{
  "d_shared_expert": 0,
  "positions": "rope",
  "rope_base": 100000.0,
  "optimizer": "adamw",
  "beta1": 0.9,
  "warmup_steps": 267,
  "decay_fraction": 0.624
}
Below are experts of layer 3 (counted from 0) of a mixture-of-experts language model. Rows are named router (the router's row for the expert), down (a neuron's output weights, with its number) and show model dimensions 0-159. Each number is 128 + 24 x the weight over its row's rms, rounded and kept within 0 to 255.
After each expert's rows: a language model's description of what the expert responds to. This comes from a sample of Wikipedia text that the model never trained on.

# expert 58
router [137 136 102 162 122 133  99  96 136 143 122  97 116 137 162 120 167 107 119 127 121  82  86 136 134 127 134 124 160 155 129 171 139 117  79 127 128 143 121 130 139 153 134 115 120 131 101 114 125 167 171 166 167  98 103 108 127 165 164 120 129 128  86 153 136 102 121 143 140 132  96 111 158 123 138 126 130 114 103 146 107 134 161 121 135  91 112  87 119 132 129 125 177 110 102 112 134 153 120 139 158  98 156 151  76 114 110 168 175 185 124 114 151  98 139 142 130 146 143  91 153 136 139 167  86 128 127  92 125 163 153 175 113 131 147 109 124 119 116 152 110 112  98 142 114  92 111 120 106 129 126 165 116  97 148  90 136 193 177 133]
down0 [160 132 113 111 176 157 167 167 167 135 154 133 148 160  93 155 104 132 117 101 120 131 104 111 100 137 142 151 127  91 120  93 143 145 120 103 138 145 141 161 121 129 130 108 148 113 173  93 125 135 105 111 100 124 139 125 116 109  72 105 118 151 180 125  68 110  95 117 119 119 165 106 126 109 124 121 128 129  88  83 176 119  90 115 134 147 144 143  98 118 130 119 136  68 128 162 130 174 158 183 155 109  92  87 121  88 145 152 130 112 138 106 125 107 157 132 144 140 117 112 134 114 162 144 116 101 151 157 138 118 114 110 124  90 143  89 120 132  94 135 124 112 132 176 109 135 128 107 158  98 125 137 136 134  82 133  99 124 102 131]
Verb stems that begin agent or action nouns, such as Produc-er, organiz-es, design, writ, oper; also taxonomy '- Species' and 'Candidate | Votes' table headers.

# expert 33
router [117 111 105 160 134 117 111  90 139 142 134 100 108 105 150 101 137 110 103 158 129  92  81 136 130 116 153 151 162 151 131 141 115  91 101 123 140 143 110 123 142 154 130 114 102  94 113 122 117 156 163 147 149 110 100  96 126 145 164 132 148 138  68 140 156 104 159 136 144  95 103 121 132 113 127 136  99 117  71 163 105 125 143 139 109  87 136  99  85 132 139 128 208 139 138 120 111 110 118  97 172 110 118 129 100 104 119 155 144 180 151  95 182 115 157 148  85 145 138 114 140 182 123 147 104 129 138  99  94 161 113 167 120 130 123 127 147 132 116 122  95 121 138 146 103 118  97  73 112 141 121 143 122 127 141 120 104 157 148 112]
down1 [109 144 135 144 140 143 141 115  94 134 123 107 164 126 166 117 129 124 142 142 159 125 129 109 153 131 131 115 178 135 164 128 149 131 129 109 118  86 155  82 116 155 132  76 129  92  85 136 153 150 181 135 115 100 140 140 119 130 166 107 128 128 141 111  75  97 125  98 103  75 131 121 116 152 100 113 129 141 152 145 137 104 153 118 152 168 119 118 138 159  96  88 134 105 105 155 161 176  98 108 145 137 102  93 114 160 116  91 111 148 125 107 153 138 135 161  87 137 150 132  84 148 113 146 116  77 154 124 165 112 151 159 149 144 102  85 134  84 101 138 114 122 122 152 158 136 121 167 110 112 141 147  97 142 132 129 115 104 137 178]
Country names and national terms in table rows and infobox fields, such as Italy (FIMI), Country: India, China; also 000 pieces of ID numbers.

# expert 4
router [124 143  89 151 150  94  99 101 129 158 131 104 126 111 165 116 140 101 115 111 114 110 107 157 132  94 149 118 167 152 121 145 119 109 106 143 152 148 141 127 164 140 137 112 112 111  92 140  99 153 168 144 158  94 122  68 140 172 156 122 157 135 117 116 127 102 144 163 141 105 102 110 139 115 134 126 100 146 106 139 106 136 148 147 157  56 106  82 135 104 131 124 164 115 124 110 112 116 114 114 127 136 140 122 111 140  82 145 170 173 147 121 153 118 134 147 117 114 157 104 161 160 124 175 110 123 152 126 116 177 118 171 101 139 136 106 130 106 141 123  94  98 124 112 118 132 103  87 100 139 123 164 128  94 172  96 109 160 178  97]
down0 [167 164 132 108 114 149 105 130 203 126  88 122 149 126 169 109 119 112 102 132 110 166 123 152  69 150  89 103 163 129  83 125 150 134 156  78 113 126 172 141 124 116 161 118 124 112 116 123 130 103 128 109 148 140 146 120 140 106 176  98 124 121 113 139 123 152 128 179 140 129 131 152  78 137 132 124 161  95 166 123 149 120  80 114 150 160 121 132 140 114 158 167 115 137 118 138 133 148 124 118 126  96 108 135 104 153 132 157  84 122 129 116 126 164 155 150 147 137 142 153 125 150 117 143  73 112 108 101 101 129  92 126 134 153 126 143  89 130 182 109 136 123 121  97  84 112 128 138 171 125 126 125 124 170 121 102 103  94 149 113]
Closing suffix pieces that complete a word, often before of or a period, such as clar-inet, Metacrit-ic, Preval-ence, Hindu-ism.

# expert 51
router [127 154 114 124 128 101 105 122 125 166 115 111  89  95 127  99 155  97 104 150  95 129 105 170 118 122 165 123 153 125 121 136 145 105 115 126 156 119 125 156 126 166 166  93  99  99 123 111 132 137 170 130 142 126 127 124 123 138 156 108 148 144  77  91 140 102 159 151 180 121 131 132 155 148 124 123 116 153 140 148  86 161 151 126 100 118 115  82  98 134 143 122 144 120 147 143 132 125 149 118 181 124 159 159  71 127 128 162 154 180 150 113 167 142 155 153 107 169 150  73 130 153 145 163  82 106 156  93 122 149 119 159 111 139 104 117 141 143 127 153 106 120 119 136 129 125  50 127 103 123 109 142 161 106 130 106 132 142 121 124]
down1 [121  96 128 114 171 107 128 155  94 137 160 110 144 157 165 116 163  79 129 148 123 119 146 140 109 142 153 152  95 106 119 103 145 139 108 133 122 129 107 139 127 155 195 133 136 155 137  92 118 142  63 119 108 135 136 156 168 127 149 121 171 107 142 111 123 113 154 107 155  99 138 123 157 115  74  84 125  95 109 127 171 143 147 151 122 126 142 145 126 144 141 111 100 187 120 132 164 156 142 140 111 118 100 103 124 144 148 156 136 107  85 132 165 164 141 136  65 118 143 125 124 126 149 114 153 141 105 136  92 134 137 118 148 136  97 146  88 149 121  96 119 101 166 134 139 143 108  71 106 136  99 107 111 147 143 137 140 146 127  80]
Lowercase word-opening consonant pieces like tr, cr, fl, pr, adj, p, often in coordinate lists and infobox lines.

# expert 21
router [116 158 126 161 113 108 118 102 114 150 134 106 118  85 144 113 152 125 103 122 110 122  97 147 137 124 168 115 154 172 128 150 136  99 103 141 150 130 134 117 129 155 172  83 103  93  86 121 122 147 153 123 165 108 114 120 123 160 180 135 154 159  79 116 136 102 156 139 155  84  99 115 121 138 154 150 114 141 102 155  99 122 131 128 126  94  85 100 115 102 106 120 206 127 134 114 121 131 145 136 162 106 164 125 114 147 111 148 151 172 127  93 192 137 183 133 100 141 142 117 144 149 130 143 103 113 138 102 118 150 128 150 108 143 127  98 162 127 135 137 118 112  86 170 114 126  81 101  98 133 117 157 138 100 143 124 116 155 135 115]
down1 [153 106 122 165 153 100 155 117 139 136  84 154 116 112 112 141 169 161 113 158 111 155  91 114 128 113  97 154 153 168 147 112 131 179 137 116 125 160 123 141 157 111 157 111 110 104 119 138 125 168 119 188 134 112 103 105 137 113 149 133 104 159 138 125 136 113 156 133 116  98 140 153 106  81 149  97  76  89 129  97 158  88 137 144 115 152 148 112 131 113 151 111 159 120 140 149 122 121 157  83 130 165 150 137 152 148  97  76 149 102 133 103 108 176 108 121 160 118 138 157 144 104 130 143 122 116 118 189 121 101 114 139 103 157 132 154 122 135 136 127 142 142 120  91 112 143  84 158 141 130 101 125 142  78 104 138  98 142 122  92]
Digit pieces inside long numbers, years, table figures, reference IDs and ISBNs, such as 1-8-38, 12-97-462, 2011–2-017.

# expert 32
router [112 146 109 131 134 103 120 109 139 155 151  97 108 102 145  86 139  97 114 113 123 116  76 143 135  69 139 147 148 157 146 136 129 101  74 147 132 145 116 113 137 175 142 107  92 110  99 140  91 147 136 137 130  72 116 104 115 150 156 142 164 164  52 116 127 131 141 151 177 106  96 118 143 143 127 141 106 116 127 153 127 189 133 125 103  74 111 110 126 124 116 113 168 126 128 150 155 130 151 104 131 131 135 148 108 143 117 149 142 171 138 104 154 118 147 156  93 167 141  99 153 173 124 167  94 115 160 137 124 138 112 170 123 113 115 131 141  93 119 121 140 126 121 117  98 103 102 113 118 150 126 146 159  79 155 108 126 144 151 131]
down1 [122 161 104 146 111 146 127 104 150 126 121 107 122  74 138 158 107 128 127 119 201 137 127 124 158 120 108  96 108 111  99 127 119  90 129 173 137 140 104  99 123 133 180 120 143  97 106 132 112 142  98 117 145 162 105 152 115 134 113 109 126 133 134 115  87 125 113 135 128 134 112 137 132 132 154 162  89 104 103 160 154 145 123 139 130  97  97 124 166 131 134 121 150 109 132 158 159 155  87 160 145 133 126 142 180 120 128 123 114 117 153 128 154 136 130 151 114 132 140 117  65 149 110 157 129 179 122 106 177  91 121  76 163 101 149 152 111 159 133 181 150 145 117 121 106  86 164 117 172  76 150 127  99 130 167 124 115 143 118 127]
Two-digit numbers and digits in scores, times, coordinates and money amounts (+15, US$26 billion, 36°), plus empty table cells.

# expert 55
router [ 89 160 105 147 132 108 118 123 108 198 138 107 121 101 133 118 132 146 123 120 132 126 101 177 125  91 151 132 185 134 129 128 114  95  65 138 130 137 129  99 141 155 141 126 116 122  90 121  90 114 135 127 136 134 124  86 106 156 144 136 163 166 106 106 153 111 176 152 191  71 102  86 124 131 129 147 102 121 114 158 128 160 157 130 132 101 101 102 131 136 127 119 188 138 119 112 140 155 130 111 145 127 127 120  98 154 125 163 129 174 130 113 165 102 141 161  97 124 161  84 122 151 122 168 103 120 159  94 120 122 149 153 135 124 109 122 128  87 107 155 130 136 120 139 106 133  84 136 101 135 141 145 133  91 159 114 126 144 151 137]
down1 [146 126 125 131 190 157 126 158  79 143 127 125 142  80  44 123 175 144 145 135 146 122 125 136 184 147 111 141 124 145 127 141 119 133 167 118 133 142 172 116 139 122 157 131 150 135 134 104  91 102 129  95 118  96 147 127 128 101 100 143 131 161  93 135 139 146 123 141 139 136 123 139 180 124 113 174 118 125 122 141 123 138  79 155 137 142  83 128 128 188 112 136 167 176 127 151 111 155 161 105 104 158  82 115 129 120 137  75 159 152 148 103 113 122 118 162 142 110 104 161 107 152 121 110  98 130 140 109 126 116 116 158 141 121 117 111 131 123 122  94  86  83 144 132 153 134 136 112 130 140 132 113 113 132  95 127 122 119 115  74]
Day numbers and other numerals in dates and tables, such as "Died: 21", and quantity words such as various, several, all, many, half.

# expert 43
router [110 127 122 145 105  93 135 118 128 185 142 119 116 115 183 106 146 127 123 131 142  96  87 160 148 128 140 143 158 158 125 123 137 113  92 145 142 133 150 121 127 152 146 114 125 117  76 143 115 155 179 131 151 103 107  92 119 167 157 140 135 128  93 107 152 109 140 140 150  93 111 121 138 131 147 144 113 131 106 140 122 172 153 128 131  98 122 105 108 117 147 110 168 112 127 148 123 107 137 113 158 103 151 127  79 125 120 162 158 185 171 128 169 117 175 152 114 129 125 122 162 155 155 164  96 121 183  84  93 158 141 136 113 135 128 107 154 127 137 136 112 125 121 150 117 133  55 118 117 144 137 179 152  91 145  94 123 138 142  93]
down2 [157 145 111 157 135 121 133 136 111  70 134 155  90 102 111  91 177 135 129 125 164 103 132 121 123 112 141 170 137 115 156 154 154 119 129 142 147 119 146 144  95 125  92 140 101 129 153  81 110 167 180 116 118 158 150 161 140 116 126 118 173  97 120  77  93 118 110 152 125 124 145 125 129 124 176 139 102 129  86 141 167 117 117 124 127 120 174 106 135 135 147 144 137 115 156 149 117 127 146 153 144 127 123 144 113  73 163 117 144 142 163 161 168  80 100 145  98 126 135 157 128 125 130 102 128 160 146 103 116 144 133 123 132 181 181 140 128  95 131 148 109 106 151 161 165  90 135 104 135 158 105 167 145 102 103 125 149 140 123 140]
Row and column labels and ranking words in tables and statistics, such as Record high, Mean, average, total, Final, highest.

# expert 54
router [ 82 124 103 168 105 116 120 107 117 165 150 101 118 103 176 100 135 131 112 110  85 126 102 143 143 108 135 134 151 147  92 138 116 105  98 157 145 144 162 121 158 152 130 128 110 117 115 128 100 136 180 169 187 104 106  98  98 146 160 121 141 135  63 101 146 117 154 157 173 111 131 102 143 125 143 133 135 137 113 165  88 125 170 123 105 100 104  96 126 132 138 144 166 135 146 116 108 126 164 101 158 120 147 122  53 125  86 124 125 158 132 138 139 128 150 144 123 152 154 110 160 189 132 147 104 134 172 105 100 132 134 165 118 138 118 119 153 106 115 110 117  99 112 131 113  91  98 129  99 144 125 139 138 127 121 113 111 128 153 113]
down1 [157 111 150 144 100 106 141 108 160 103 184 120 144 112 119 148 110 101 123 113 144 111 155 129 101  89 130  88 120 160 110  95 121 153 147 118 126 147 157 154 163 108 174 154 131 162 143  94 140 147 131 161 102 171  83 179 139 127 122 170 152 154 140 108 115 118  97 142 118 133  77 183 111 166 132 158 160 128 165 119 139  92 112 116 150 113 104 126 147 125 116  95 112 128 124 101 122 123 115 121  99 168 129 104 106 136 140  75 130 118 134 152 112 130 108 146 155  90  93 128 146 123 152 134 165 133 180 134 108  94 138 153 124 127 145 105 130  86 128 167 116 122 101 121 140 158 104 160 144 139 124 125 130 100 153  97 137  95 128  82]
Double line breaks after sentences or infobox entries, starting new sections or headings, and parentheses after names, such as "Personal details".

# expert 60
router [114 123 101 152 114 116 120 105  98 155 108 122 116 139 163  98 152 118 102 143 112  98  99 137 134 116 147 158 144 120  98 152 133 123  87 145 153 148 112 143 169 154 138 115 122 118 113 126  91 149 152 170 147 110 110  88 139 180 164 132 173 129 112  93 136 106 149 122 152  98 111  97 132 135 159 141 125 109 118 134 102 161 145 154 135  95  96  74 135 149 115 128 182 143 127  84 123 133 135 109 127 120 147 162  85 124 122 125 160 168  94 134 160 122 132 171  78 136 129  85 150 156 124 169 109 151 137  89 112 155 134 185  97 126 101 117 140 140 129 111 118 122 107 136 125 109 109 111  89 155 136 156 124  75 158 108 123 149 172 119]
down0 [ 96 120  93 139 153 150 134 121 106 116 115 160 135 129 131 116 138 157 116 129 105 119 150 142 145 132 133 138 113 125  93 109 122 132 145 135 130 130 136 148  57  79  89 141 124 166 144 144 102 132 140 169  79 131 157 175 137  68  92 128 143 108 186 102 136 163 104 159 134 126 171 138 103 101 127 129 126 142 145 110 123 128  75  96 121 124 134 124 161 147 120 110 144 148 109 111 104 124 146 158 155 137 120 137 139 154 124 145 141  53 155 159 117 121 132 131 163 131 110 132 107 111 166 120 142 165 101 165 153 169 134 105 112 121 122 134 123 126 129 180 119 116 150 158  95 116 154 141 163 102 137 168  88 140 125 128  93 132 126 182]
Plural nouns for groups of people or things and plural endings, such as members, people, players, children, teams, often in section headings.